Weights of a small mixture-of-experts language model, trained from scratch on English Wikipedia.
Training: a variant of SOAP for the experts, 217M tokens, 3306 steps.
Below are experts of layer 5 (counted from 0) of a mixture-of-experts language model. Rows are named router (the router's row for the expert), down (a neuron's output weights, with its number) and show model dimensions 0-95. Each number is 500 + 40 x the weight over its row's rms, rounded and kept within 0 to 999. Numbers have three digits each.
Before each expert's rows: "raises" lists some tokens whose logits its average output raises strongly, later layers aside. This comes from a sample of Wikipedia text that the model never trained on.

# expert 126
raises: "ing", "it", "a"
router:557542558528446460562467504473541453469484550483355515519478551487460494516421516563474582459492503513463501578461457488515448484508565472492505484503429496484462533458430460448482500445541567509501489495479515464470527459569484520509452460507506511489439489539570485432508499498539493492
down5:438464495533488548539577552543503465510594454509462505496588523517540532512602561559502511545466519459479491451533503520430552487500494443487416467502517485485507480447468501479453544469472477550514438506508463481497503513419462494502548467545541542531496428461462504472510500496570469414
down6:416436492438523485478527438486541426468423464544541560443490461484473474463443582463461466514469439473565506510508449527519442513468469517536536463445464495487518519530494423563538501516476478465474493411494460520447479436493510463476455470506477483483540509440481437477492562559464475470
down7:509524507506480472466516494515461490474464412464481590540528500462475516478548468486442489538471434557443477471478517543498525578470504553547530502472539469511507480564516492453465451484459489448524510477380431507474504452464495463540501510494522465593480461571519481530519493514505633546
down8:461505522402479477534496520508501563501538579465527530458497434416539566474534451487498444550536512510415531581461544536557531433514511401521562542479483477565522453457477486446501503503545479528493527542565501529525532552460503532481503490497445490476472528507525459469477455481507463569
down9:518518545467517493497536544419497525553543519425512481474476461522456573472490527514533574488498552461508500475539405483487522435503500483545504549468504540507538576497506537518510451506594583469514392454444499449461566514490459484563494482489484530528477528463556511570497479445526443501
down10:513441534448491509513467431521524479567513525511457502496450499428439472488564530503510525515521444416504538477437453488425514516437449516493452507558612515505532479554476464480473518474488514541454537583487527477477482526447533456449525422525489505462555503493556494446453548451466445534
down11:498577483483570530506462414568465488524486553493465493536550497536526516518507495500516503519584514453538584461492458451494461482487532465393519448527564552453458487500534457532495514506503466474444469520549530461492458500472533501527533540507481595492509426485399510457419483477475473538
down12:521419463491505467485507498437524512494530556518487523498524566507478539464501541437560449469463496503579530479454540495472477510505567437416479538523550461457431478542499488469498612553497467545531542562495420464481479512529469555513419519427530495484484470506523503426582503503497500471
down13:521474474531497558444520473451536534487530525541459456450595517472482458522542514547436561475499416537451570469530546532526531586475540528515510522562508486576570480511491508509487524503502523581506480545561524459498471493540442552439473430528482498473427485484525521430489551528529468538
down14:498512527440546527548450434531477469518497526494513506527537542504486423493491551531463549400469551468545545528581456523461414545530505484532493447526531504566405514493501515516499505520534528532406476509519460457540567481454535489487542513518574529430526524525531519468504484511458499406
down15:535463561385536526527494547500474533500496572530487610524436541458552540525467477523495533485505548455453498529462437552501519473513543548455510490525499445510509458475530475474465496505576444469472496500512511495566516536450440543485491452536506443561432548492461474474522428486416512534
down16:519488458507475448506510514471500535472502565406487504520503561530433528418554481492571509455476516506562431573522546556434451558561516548505515472485509548470461445524585447503488534479540462495472526457481477447527512508570521423518521519496559542500494505558468548500540579526528527510
down17:546548532477541522467527486534512462504480465431504579429534499560472460505543544479561532526461463516517542464577548560465565483525476480420434477488467521556458462501486473486517501495515512472491453533504524563532478541513502494495474381450408518450528513530451532558557520433476471511
down18:510518572477506491456496501423489549508443453471504506458500547452467548427470464482471510468456423515509517460458423572539491450586447510440484515466495489450483538541452490566526541468457523437545472530460475596531469472533514537477538523475446483487441455473507514502487497524453597517
down19:540474494503565558494468473534490512516575544476516423483510431510494503545438528506533462570460501534484524516477474493558527469505456528584537545447486485474517492492530569496414516543454522508520536488529517495454489479488550428469519559385496473520550507470615479518514586471481507452
down20:437438484534507494445467507482467475534479439576554490454495520572441479442454515500398534485546463496539512518561493513410472486503446583458492495533531492522477534435567564491459506479507565531490499555454501538500578438541512527467503492486534447469533544469524493520532460490499422529
down21:489480480509488445481486614507486430479512511468497529463515503460468512472535486560548472471451428480479550512524460474509456515518560489434460512495519489483469489547522412518489452483477478542413498527434482554463579492501485428467623547580492514561541477469455536506522498478464474455
down22:502427492478512579497514481508500472540483524546514517563563507420443485550478526440496455457453484538523490495574468435524464460521520509475514451525476482543485531462446436500509504478474493466463521454483503494484495416487461444496517542567457513463513515436613510461488452548434479612
down23:483497533409505514462455450550509525555493502445533457529448534504455524486448426495492504479554440582496522490560473530533578533473519484501472567486468537508537560537422521467485442469532556508534473455485513524469537503444548497506497492476453509495496395535529534520450442549427519575
down24:449477524462417552481462408472506481535483551529485538475499467508492500512476618506505573488543537463501534544479495550491583535490506525401469462548470510542500450462523542508513464515510553520481449463579490560520470476478591439458433495504483478460514543515472520480528494520527582531
down25:555457462487474515476464495555443475536567433546600465464516442512477522499475562464545487436510496542530458521506461377526493504435460486522457477481544595504486463534504451450488444433492543521491529514529491436508493521460552557508479476492490557445496524501536466512517540468551457556
down26:506539471551444465502440410578563486498501504488550452519439481455472502463496462529540504533471500489548442525509488492515532536469489522526531473538515495494455531412594494463528548526553487427507406544508514475483518517515514567443451500480470518528499449528591601466439532470498474499
down27:487514472477487446545511468525488513502507525467452562481532506472527577478437520587550496445512481445569512504556452495460458556548528431496534427456495459498515481466559452514527462520536550479469484436509467515534514417516590492486490531561515554430457511505401505473544513549531475456
down28:518506544509431440503473469509488532522439557542514472528551442494594492493525561578520509522551498520483519505518484504464487560587577496543514476511452461446475550478570510558525515519466562486501530536493509527484561555517441514554423503524581510447517484424512531416472491482554511478
down29:523442484476592493428474476533502495515555509509470629550470558527531494492541529476522475448478473498537539555479537517528480506507513503545498544481530554520556490484492538532555473525551499474461483494445466534549488432565474573523567512510558484557540439449496445470471548594447485513
down30:521542477477510487497514517422458494506499528509511528505548512465456478506480433473477421547561427417507483539493438519530458458520560452549469433526492435439542500539495489449457501476508455461516552511479505459545480551568451560543508473521561484523406477495470462475533592432467475530
down31:473509559488480509497476487540486547547486477529497464427526475445503461513519467502475417519545518504500409598424460470508545500490477478490533432520534468468542514509447454481466527456492512510473455399515482523470516575536473445465494551409568548547507535518489484485508424473455563563
down32:474445573490464432577524413506471514472535526497502530489446482467534550496489547406470494477525460490573521466437495448502493541480538497471572515411472513492451498514399545485531488485518522570518525577473521541445509460469512515459496494486502519520550569572498520541491467412521501488
down33:472499425480493542456489456582508507527514485466517515436585437542544496516538473525485553532427478481447573471521483510486469505515520474497543498531475535510511528467464492521507491477402441394522464474512421593484509579469522515457451560492499486523428483523519532492503417483441521477
down34:497512492464484575497548439474529530516570536507500450547511609538483538484510479502507524497553465439500454425561540566542501504479533467440488510469488497502518521485588517458454478563447455475569511499503473410520457456536522514533524459535416494520487489491474497562475470600462547525
down35:520511528529538511461471455467468525479563505554511533495498511544466566516536523484528529475566508483564527536471529497510470470475463402555493514483548433454556452452475500452445541521436546504489538549544455552505482477505513525407573540492480472485480396515470539391508552546518506536
down36:501456437518461496499511457508498524417595506468518457467506455519431510475436441524514485513547538522478487523525499491578503480507488479571443523571473509548568465519513523511477531515376492518514549563408496513459536511573520492478550524478500555449526523439486472481503538453511584479
down37:468520519558451497482521458534445494441477550541478530589482484589477451476517507473486543501459594481507489539417504514481443464433501447457512513489531443573511555473514472500392489515507569561463465422456486462521448459531461509545497513484450482456477533506515552468551526530502473522
down38:545498530482483470468503558508494573486482477502498441487488428485414450491445495500485520516480483544428375531498508480495510562546581441508521503564508486479480520487513394458596519525538517452498538534482487548525562456430461514506498429454537509508508537484469447497475520534544552470

# expert 79
raises: "-", "|", "\n"
router:569560556572501526500473474454508424534533533484441501455436497455422488463506503488502489508528479543479527502478482480536501510502530469564437516536456542466525470550527501470520458499528528562495465413492546429436562492517460497492523509472453497491484522451514584456507435575549613485
down8:519525505474531427459453579489496536456523569492541491557518510491523505572603500459547573517431537539484481468535520509508511457484493484531463539460498514459474462496446494528483531501506505522488515514477455552461567512490529440490415470539504453458573551487528538507469504450376547571
down9:547419481478477455483529546485421458504512474480419501483539564503448440535521518431487509492589492469536540515537470461475491539513583503535440483558551535514467558490473437511435457523498475471539418485483517541500509514502454518457546504427444421483481491445455486442478493506521534436
down10:494455511392567453492539504446496577499480532502500479536495521536484509455485496451535573608433459457480454483519494483480519558545472465567479453489520431444550511428536483533497536489499491516558513437522471503478477488471521461501584469533537524469528555542470515436491535498600504495
down11:391531448562483518505455443455472442538559470577436500477492536539480431422564519532560530447535439456509480542471485522545500529494504545524474577443509511531473487524495486518475490510495522543552432484513523487516513474459467466416568470526434478501512456553486547534553497524517546518
down12:502466567538565441467478476497566512489520575522483506439556530496508475517534475476538506519399503527393547455554554493530496502491500496503484490449499529518512487459464521477535462507525532528566486419474414507451468493527525458548448471524473476446479499557447461536406518529553568457
down13:483559526497545456545557507440426469464521501554462507507517460459515535567479544482557548509496416558447475440504532464517443495541474452500460525545449519492455517528479504504562454505497529501444416452491547485461534462500476536477515508543450484533522429595607457515480467515542501532
down14:533532481510503487544552550516526518556532461463469521491492464460566551547500509526539502493456507524494423529535520467454493482488465441412460533488445503493497476573493532541426409439570504475413489500501520462515550459516496417401474524526553469482533552535479507558525575501516474458
down15:485514510505514583480536471461453530587479632484493495462506524520465432457516516486528528565575510467428456472464492479459505520527458531509501538489568514473597467478502514475502434455511461482484458457523543439461476454501485527475538506426581507563521486433482542460490475541458483493
down16:432515529547497542443482486442461555469446429459475496558488467472473509473491555528491554500518537487480481511516528541513482494532556539585476561558508499619458558488471524547523514512483420485539579478462570511486591512508576537462503538522531491518544467499490451475445533499533493442
down17:505462445572482434443582468532494449490467516471573486497476495543454514460487552489514446515491476486514460486508449570430441542510533447439494452448494489573395481518498482489555479529520418563464500470476470469512492467466516476504501439530422516511435445490523442493474541493468488440
down18:465517491506539467522523576478463473398479532537440512565514517580496505451485497448500502483517516497491479520518536499474477524410505358507528543492514524554491523514519561565505392467494524463523464468483478539498459585515493504456538505565518552483444465522466527524537524542433528534
down19:478492420466496511452487527536565487515558516505448478444494502467479530522484520542525508494452483469474428519474403545476573533443456562510523550505463522532531419610522582490459512528537499464463530485479454482514504492506512476461475486549588544477478470404540490542568520497480532546
down20:446562498455507519536429508525547523556509488437615391509436517527481421435521488425411506540485507468476450443483493461535451440508464477488433483498517482512502514527483562494452493502541497458522512464541572479470557526563516486457500504540498546481485516501539487446525462528462499532
down21:520493514480515471423403501529537481465560554508503499486524498463535521461484505460519468444549428570465494412494440456524494508474457530553554473434571540440474489456501558452432459475506472569485469534455527437461505511450561474494478500498467511397532528478494486442515490492537536453
down22:558450533518458572488590473468503530441570519546511397472569451505549484548504453416498528537524516472530509471512466513509501493486465422470535523530496556540487446462537496506548455555525455495547434508500440475445460545499519537546485584489503497496483535471503476499572499471464571539
down23:511575458565479516528425470488502501446508425493551477432530488516480464515446449455456539478521510523488444478447520467467562578457513487488513505529502543475557550503509564509446517553521559476497492519542465545479538514449466416586531539535513487481439518499572463507599462469458537490
down24:499531495481522553501499490480487561489470474556517533495417537499538467483439534560487475452418477523464509530433457552436507476571511504539517514425476460553540468465492467484489536513471491559394500452485486521434450493465431402462472487471570502486489502435435450528441525487534509500
down25:480498465513492471512535542509527502502526455521469555459486551484525502487473507384424455557529498504497470516509463534515547486526539526526559524490528462495542425469509450435516452534468556493424556475449581453520443510477453567458584444458543469559521525513471532466459571477565509474
down26:574530491510498441463510485503525560476554468503491454468480518445498514433493495564555486442490497429517457451521512499508506491576552478509549542405524398460499484491468497505480527522395508494484535499503495515501537484465486544427478517475429464542545558525466549523528549545426576557
down27:480518479449493528457519521474489519533507483531513522560522453509527455481516445496517424476513612480479519574537555471539559540518486495480584515480484523434422543501408502501544543455546443443456569499520548506534522457511544503474477532601507539532422449509524474518481538524506528442
down28:493564501521557463485435516500480454492511456525491583516523517579507443508478517530469554461535557510505577585467490531424559607469510563441455489517552518485521434493477535449479488454511516499466500498476549497438423553529484474476461507518474500466457524496488457483452505439572562507
down29:468500500472447471549487503575506517549458456529442454474478552532494597523478464479527506489486585414442498599473542576546484564492498400568515551477471559521545476548544497520525510448510456503503442495488518534513511465469529496535499478508516429505514488508460517544562553528560502496
down30:579487522564438527533578442504502477451550499459537502524515510521530497514562526511500494472538474502506450432493476538581502472537428488515492576433499545553463502515525469489564527510499495567526465535438482538481437485547414507502484500538543533437591524467463410526474489474496565514
down31:534531522447555466464461572435526532456506468487431507458514516472575528485430514526460447491442512503441564480522497464530517507492534533534513519431549498447462481560568546451508469511531555419500536515489450474466496531419557495489441540515503508476482419546537574485468438544480473474
down32:454540500509539522454550541487481461469484512529462533607541520507524498513519473543430589501487549552523515528468490552576578470433524475549536527492491459490502461504570550520502426481524497525545487517433582440515481563565536477473431455505453487456518538411519493517528497531490481495
down33:486517539516487479485506459513459528482549464432496550498473482439493574492546445522482515552479549516476428529540535393483509456453536489562539438513510520547520536398478519486527520447500484544515593460494482509458498515538539533532466503486513490482564463414525542516532489412450460424
down34:533516533483491459421469465513463558507532483464535455577467503536513451485437442489520538482535518504455438481518542487526468527441456510486430496514580513490444461483581475512503443466442440595524563498497537503531571537428414479517461424460535468511490544473526473509518485460532509465
down35:524489467515487566446568537414534531432539484499462512516534534448512469488465486493514490519447543565471497561521494519488536383469559454489460493460437502494447502460526488428445528460448509580493522445455476516509472475430546436507503478480410464538535527550487466482477467518458523548
down36:467574517474437523535502510465495538534493554525514488533505443516550540548555420504473489487543492518444482502444546530495531425542396467481491545438484454551495532481458380485535548478512493493532539568428503538519460508463540529529435517563539492551489488437483510511514454550517524542
down37:482491530479478407496487526488501553585501525488487522437496528477475466524499460515578493508482466518460577558503580559434476472530461558499499436540503511504496502507396550508501552432436494463521496503543555441516502516489526483472404567551499512476530550514443473514449551478542534437
down38:526497498526548523493413474460520507441470474351498541496561553501490458576498506504521488491459500526502513480572533538474508488463509495540550494422538460485491490502506418546557482555524515460532479509549450572538467477536578555514473506519441515465484483457522564580519537475443511494
down39:489603501486508420505509556589526532488438508470571534542461408475484494488518463528452452532508567520500509499503457536476585538522465521535503522501483478488538522492475525473544482520485426477361549530500479487450510546496533545476438511505548524479555533466531449460456504466488515442
down40:508472545555465506559504567464477439460542490512565510487543450553511491420460557494501488493574504505533460471463458531535512487517503497382584504525492519400477506503521507479496514463593481562469463587475527502526513522469511524490491608515521503512523469517506454566547500496517506571
down41:478457494434448492475464545529466475500463538577537468478489602539539434445491564520486513496497446501410436523540506528558434462485513467480447477448555522456479520545470504465489486513475523508470440561519519463487486484516523482477508506513552544466547458567442404565540542461554513534

# expert 107
raises: ",", ".", ":", " ("
router:597526540567463504505449568451567466493479476446447512468470500512486571546466492486483494508492444513467500576515543455512537439457553521510469475487462550516508443489540477453567468519469506447538507488423450433519469509532537430492457449482456475515423540503533546504497466559504524412
down5:406570619548516515463515540509435550573553475498517504534508538550478488495529548462523453491535533565583492509460486497550557480549457435536524503467485551515501528451503462397503470486504528464469447473494510403525503494474525521555494514459515534522557516447463509530467482535515536508
down6:518473499476493514410475527465455498568527542458455547487472500570473544478594488458476486474423525543522455533523465558522511570473534457487479503475480520487521427435425416521461490536517508506488486550440436469525513528505523521466523490484556500535476450509510464605550512467415552493
down7:498435486462489454488472475512511497510483560521495521496545463475504548576534538486495557461432520535506492461525493450474534454494471525412471465461540441512478424407474536488560512540522575508533484473462527506555447479456487472536535514444514509473416608510467473548481430583526499532
down8:417519504501497497508449552460482483504467481568418549528508542526465525458531478541502534547516444499448480526534490547501512538499520533532509495462418440517509590501433512471463465514470455514577515461516580481475562527447490576549591559474444570437518433506520516500474513466494515511
down9:454452459435523520487497454550542482496493464539466483475436500514436572581535449539491433491451534463494377539498519509428496508433485493500474473569463471524461499423497505505556472522443484454508505499483501504512557520557441502512480513506517423496484581473547542529473443483511417503
down10:486457508471531530491553547546518486530527478443456525494541552463518513543510586523456533542532547467521544471500490523496454469454429570460459471485464494489498465518533447492481518411405503457572448548564466553522403520463567483487451495473481468593495535454486494482480558457512513494
down11:474526461481532519517395535446543414450510453424465527490459506520514455440497482479558554439527508553486465538484502509495605479493473489502508561476459505496560505548475450530504511535481509604504476512470511517578475478552534481463506445462446466492493403446460432508481501478490465475
down12:510533450438493468469538543549504462439523571495480502545501455451526501422504526515520436511562518505516474506529499470523482490562530504449506447474438471439506492525520462462625554441478431524483484487520481501536499550576458430451503544476533544489468477525481460504499539491613460561
down13:548561458495514465557443475518576471488497510499499504487587469448511446498423502491519561537519490525526486492526488494454472473533474476518538457490432463557460488548576485487535438438450581462537518520547531479493504588510553571541526515507548470521464524572566480528515446438540553468
down14:439512509466509455486471493513489458554494480524565500512492514461531570469522440459453413435512556458461427487471526500500507476466516449497423512396429414483449509502451517493467537512471473545516461481543480530508517516472428543487491471527539563476519483479441560442495459547417490555
down15:546498483482480495560527501493475490479432550542578523459453528438499548535543446489504489496528531448465504484534548572535516561430554554498472461474438473408513449475534521461525544539535400427479510466460543485462506505437538514476460400488490511525477563514483534508565521495537487470
down16:444517491495486530535511498494505502452467424470491448556518537505446474418508422501444481505512557531548446539404465579549468517541427499480477564490499524551440466483473495515468547473512434503485496491524479498508458441515518470465510568516535502539471477539400432439521498513594478482
down17:550447540463527470480571520520583497450565559490525510449477527528481511476499569549536534436480465601403516476525510549503403523508458532496483471480415547511511536531571533549442472469481501518548524456495471557483478470514527513553532504509492530469501493534500495495432587483516514451
down18:546528433500492484504567419563511465553492492526484486488509485495477540456510506552579500517521542445541515407523567434446507521547512532460458518479486497491522501521542526488649518621529465454480462497509472537466545494508506492505457497517498441521491539515529476494462464546561434518
down19:478465500550565462501470481509461513493466491512541608518495503459565572454496494481479479443458486501504502557469480485602477480520472558483440450418480482512479447504488547437513566511512425466557487529503509492539513472415546446469423522498413469491532451440476508452490526483445504528
down20:488593548482488492581500550504485488516499497432521503496523442537484482498475542513473468524498467491432487478563445550374440526505511555567474536610500501515547472465581451471454518492528475553507515513510445438532473489552454512408467507523550506511470528491468529511458502472549540489
down21:493444517441530510540544542415500542444494503454533490545444529465480570538532508568507502505524524545456541509461458458466483521482522432442518566448557510469526533511471557514531429447505481545489504520509503505506471495511477491574561445552515468527551491540529409555501474430604514469
down22:482435421496537521580454525492449533519509453559472534481564491491437537457455478522487446412518515479530512509532539513454526487405479468546516551542495458496531514507482508493568470535514456485518484504467469571410517461444465476526551502530470507585420470520442451522558550506471510466
down23:507549507524416436569482622484510436523439518476523478529438493547513501488530516546510457456525472447520490550490492536511486467503484426581570567519517421466477532522489517515517508421434552524516539460491517540516498495496479469561483521507573515465548485527504438516492506469585494440
down24:566493448441537479429478464426491459570495495407486490463471491571500507525499542473509469532494544480463498507486476533492521501558453473469493504486498452524485511485468390483515537532482522513551556458559523437520528529569451552559476493504521506507532509502569449576542422473533421569
down25:508497457500507522464541490567542499462510496488503591470503511549445535484502493506498532561499577478491470593472576484496526488526515487520549418452512558494530464476525547527500473489520522487464514486427539491517402433495537466553493538514528516487435517522547409540530562591436572488
down26:575568530516505544569462517475477507419478577470471425498440520519550498528436478488470494502502574494438508467434470464473503514465520459546508425485517489519471490501450580524487473502490497558404595445478476526528500528514561514479495465456564518517476525557466469549465516445554491481
down27:627559529550434535460510478466537474494429510566491421528534495477503550464479507595525548526463488489540449539477461499520468530462489510493509404519480487509456432524499506475496511475483437428511465494504532606554495402490536524488483497495497492474531509558536506478565537514472512518
down28:524490473501555471560388510517486530512586470486463508540423594457441489460466543544490494421467492521513471503457495521531527498483554532533539514551508588468547522463507489489436481505523466574486489501435514464514544460467488424525592500523417501526502543498524479578476475522508507480
down29:509444455454552524458502472500497491557520474484490479462439529539495520528491481519407504505438465496496573447565487515543513493411489546538430444491526447497440462532524447519558472479472485509584502505393503492541492493503447514437530439495555470515570487500556514541552445527491441454
down30:550487560529511431436498595569537488501490606478515493427459408546517493450562438474524470475478479488495445514499493532494539490547486546491492497595483474507487543461501447449442512454505491494432456480467498481475483491445523457504467502453520480453440504526416520553546493518505481565
down31:460437538521519531476532512466520510526481446486579501492494484547450547473488513517495473498527486425478539498464553493470473462497496511616563494470569468518522417472488470503549485614504533391526491453476451445481522446501455494453518509498483509530452481461579484521479527545426431501
down32:493528532543548545435558544530528505533506487527494443520562554523486539516450445539533520562486524496463466470496527469471457529413420537481468445543554545541516450462544477447555430527440491518512511552479475486460450457437554448477476504530520433505495469562483529491516534535511479394
down33:507446500505476562450461474506507477492486491553448578500483515516502459406466570456583519467480498533560546555550468482487507463447442496478465558497471555517441541502469522459468532500418552512424500509483495502473528481498504542469461573465487504508495482579468519513516545478618420505
down34:534428500544536458443479438476571496503490483431471469452467463487588508583583552549519511526433532546497521450464447509475519547512476443404524526508477506498497441542521528469516558443462441486509511474543501501449487557462493446515505402475521492475538502492558476519447479498510471548
down35:520531495466540509497486410512435525429498523465531529497451588439538520527532561511462532538514492515468491644520529458527441550523506504529481448509529476452461416432521461498487443495491569438452513456527475468559478489534475474477517535534527524442469529531523541529472439549502475484
down36:497538540464471558515542475452449486546489603472488491375533440465493488445540468485547519444498550448464470458469486541450535487515496452493505572483550505454472489460486531551443496539488552498525450557482546454526526520554551516522500489512464524485528535541508412505488461524464480605
down37:546507527588521513503548460614508495441443494561507497498499536506554504512464472502434506463475505524465499579476461544442489534503497489416484495496516514581558460504506487553519531438457460514520504549467446439524445407469500505535579452492526417497541498527546554560507504518485499471
down38:493432461494526518446499482512503518570523465460546485505478452496540564471534477574448551466488489484508407448451497476518579459468493522410498465466535502521472423520499510517555463508513453502482420484555425474498415473559489451481541478477487503554519420455550497458526503528476575468

# expert 103
raises: "l", "d", "s", "r", "t"
router:522534522540506483505448496456548461511486580436496492439554483482488575439447482505522530503494516524388551497521486475538543525527517447580441502559428555488531514509427533415537510468529512499525487502405474538497551512493511525532484489536433457460440532539486487549534521574513540504
down5:532495522497553466499490390508512488474500449480540529565453501481490497425494498443471505471497435586445555541571484521516478493499556475440491455474579537515530512516460462510536508540523477460424548478487486477530502497533483445479542502457400456473440489460475491476517543600543440545
down6:435469516512549517494532602492511527470589537512516508488479497445495592527565584530529468532542415483503507499527500507499515456490468519525495499461465510453481508498543599435542470492507490532509528488474436549427494461496584483450450523516496523473572530509521491545476515508558463397
down7:490467511423503537450490482526416536505509574447508543488531507566534443528513483537505466514540490553503523516572525510520438523490468478449514491522543508466523547523517477578493506466507441496527471469544474612473481525499517556541473500457476577489620597491448476548475442541510526525
down8:454483579422532489540479541542452450518534479514497504535456488580501483522425458528550523513438454539536556441552469469415520538572521511456479491494516513507432489493554540474514498542426478527543535552491523456480561521465486467531531536523535472538569552475575516535451459492521534442
down9:434500527538487539518541577448450582504535487482496459547549461549487507558551486475454495522461506490524473551527465505447498491523576538492540497439564515401519537471535496548482478567472513531498498495472484498503443432538446476415529476538469600478486456521543464465449530429503460515
down10:503496494475511398469518497581494514518526461467459448520432508508551485506518500496547488438501543446532511497535463536527457491548449479451456506541525401536516547561474469465428518501524526457492511516501481622502451540479542483468536431525470541448466572473479488524435484579474437494
down11:480549476516499510487426549589480469469624521546510529545498445543586488484504484508491462568519510588473505490524559470478539541484504508519575467434491488544502524492486511534549485512533518558527468518451541482533523556543516477531465523508525509577550508460510488505451500377452500446
down12:503516452519501534500481452514479518587423491452524466505565516409522503510443600557469509479490464456417478523475501545545515476568495507531533415558531519482610499534489503481445506509524473489482442478457532518448541551459535523475550515457556509493518479459496460514531494510406545513
down13:471455488435531543435514500508529524520497468460530587519579608511469546529509560469464488519496486506533501478465494474515459563487394440524454490483532498503564463594516442488472466515483460467483463523445481548509539443531509544473516497423537458509500514502498510400541551519453545511
down14:489463505436563525525584475535495464472520515468541550488541443456493472449468443536537491519585431447493517545505547505526454580443482449544456477482420509490444448425537536519467484473472487543474541395465538495513562528503520511538487467559485536501567509473509475504468489472544511443
down15:487479518482528514445492496479506543564518494517473395434579530417454532431506487445481493538540472410545552523522468541474457481540483501463468487517521530534550442492529439526472521532529475461518457552518515433446524443574505547540521558542538477419459465489476511476552458468471494462
down16:495528516545447498462596453549496524431488555449458543551528457532544518526527489466490494503592462520517517540541547497481447541494437524529527524557463463493428441482502586520480527499476506527523478536487537492462537476526527527464547447515560515482493530587484494508418414472518573558
down17:463521473490579493542492464470501518439585482556515431536520474514559503501472488464492562479431507573470495491499514543477500466481457461484493599435509497495561487420446583463548511533516510533471500567506502473524481521478479479520509470443517468476573555540558582488599459487507493539
down18:456440494446486544457425552508520474427461455512527465542457520483530490543470530482523521436556468511516563499490525499549528518460449481520433541488487505479558474434490519496485458530528550539543552591480493533556449552435463575481515507491543429530492484449541442496538523428468581505
down19:504527523484453502453499459528490503487461492544452497448561476445531488509482472451505490485558517563470515501496415455439507485457479499517390469549561481504501446468420409451429449492535507432494505520494527488550515532495520467507501487472508492448501387483479455515572500509476603446
down20:568475468545501455473515467388456472436450475505504473533491582493525516575422560511505484489531516584454469469506491529515535515537556564476463529550479537534440433477475488470503476516505521430474481449480504429517538500444560509520588457544433519506465532460514547533471490469524523500
down21:370515436454500483571477495485551515476501496530433527500458492555408491509528512539494487426505521519476431490513477509539467469486559532539515534531576551576426452491518506496511555509555523518540540457476462452447501425533560492536439494467572507503462460514496563503510496474544480496
down22:505525515514478483534499535486543499461430540525462585478542399501503469474454466562486471544460491458558504587517575533539507499510518521527456460552527503532493484433544467516555531540515552530529505498456484529518557503527556549490449497465542550438426540525517420541414522560549484510
down23:495484523495508445543536504484413457556543529572454447456492462499486479511461568468531472515519584474564473507433553457551509490422413462516564555446554536464452505513498425495441525481465499532530517527459440471495536488452527538458458506482492484471536478510499453453512570454475448533
down24:514557481496476506500531501500449493508486463426503486528467479523533419460469575514514554492524463586492480540458542495497440512495516544478510488523472509501430438533536481525517492473528518469495471493506570510556516501456500561485487442608524460487514634435479449487422423563479534457
down25:516508492477551471458544465552551476613453606487578511458486482487449526478505512531517487447526524499477479500486454488544517561540544510599508466572535489516520502510483537506465491430503473507462545483412499523452488480496538468563527533583500464402532501519509432474474513445458520517
down26:447430542543538487487477447460471512518475541499474423473457530528455494442469536511530555543452504477532483473476364412512499507489504481515505515488548563489495540553393508484510567515457474494493492479508538554496496487620518457488515531559485528507553583504523489546510472455510481463
down27:522520465540449520555509558562499508570505481491472477451536525508503426440494494527456482501455475468557510544491561440485566533444455461540567511544458553485526537491530444485548530527527477474465474413462537549488513594550556523497519531495472413462429500526488409525495484462480466483
down28:418523477444522463508459466518474489588503467458442550538477543402502517497488504490471524575536500401470460515506527546450567505463447498514521449480527512564470525449437478560488470512527529502439503436521567537559521499496552492496509576537489504490439438503507552526546526481495446548
down29:509525517436517509439463523554517556514430454453501515421491434513458463421471465544490457533431436527476498529482505481478478559500543415519491516563499520578565572550458482482462551448556524462527512482404498560565509517554492485516439508540476456493528506493491488520543464506468474500
down30:592482472501459512440484469527452576489465530458540463603503540458449515509455515435550543484537517476479532533542436494478512513514507423482442502516440484527492510495509522487471538456521510446545440514443487534474497431572493473441548467556425482540543518516506438558572447496473470484
down31:445543506494459506502480480603561548474491525458454601482452465501590519452535471521482453502479527478480447396497498510521469519445507513508518446501535478424415522486460541471595524498507564512588498519498499509512532451517519502495505587551557476521459510496543470478463504527532514461
down32:513502486530513520532522529526514431536510531564515438507488546558477544525611484474499461547514538542519492497492486473553511484530463526471478474457492496464537497504361443468484491538474530561522536597493415495486452515444435444481486476480474481451557419469529469543581505515495513536
down33:486436504560495505454524589558550465438526523486539453494508508493521526564516523479564569473486501464586523572502520469503467499473501532473476520554583524415483567506484479522469455483517523476543558471537563532586501435562530573496521473477505511501496589545496445484482436501484517499
down34:542456484509471479498513483472496537543476477458519471527596498501512539479469535614535571486587533507517469535498503427464487543482515420574416466528443524513467525518545512533484476503476471612494569472414483433552496526518484520500491516553516469542529453521513499573512469473531498519
down35:494520449493559560535553469506472503418501498538543556416454518480544499576547471440509529494540511518508498574527446494455498492472479411500530486486606528513500441521545505533471501512467495460556481484480494515510471449437476581544528576522506533593525565543474466527513480447480468483
down36:507495456473431422524559429499429504464509498470483501478500433519482465459522533497557535560470496405558478469498480517543451431516529595455418514574454471501464516498500523516430553550558525482464461521510494431510467565483529537454500505546492513437539428530490486508492484533527455500
down37:480495524569472560470487468531452507556615541537494542526543524475558465478536450503481531520465526497528524530493437442440544517455525530496508546471551460535449501521410535553508464545473505537527507523465478480435433493500462540527455521444464458599473426528547470501492559555505476467
down38:538490552413464564503498516435539504503512589506518484493480569498397471435496489439482481517504503476465543525522524468509455440555457500533395480539467545546546543484521502506521479560505463567484435506494507506506462565495557498465525476435534486492513549432437454457463483478554543475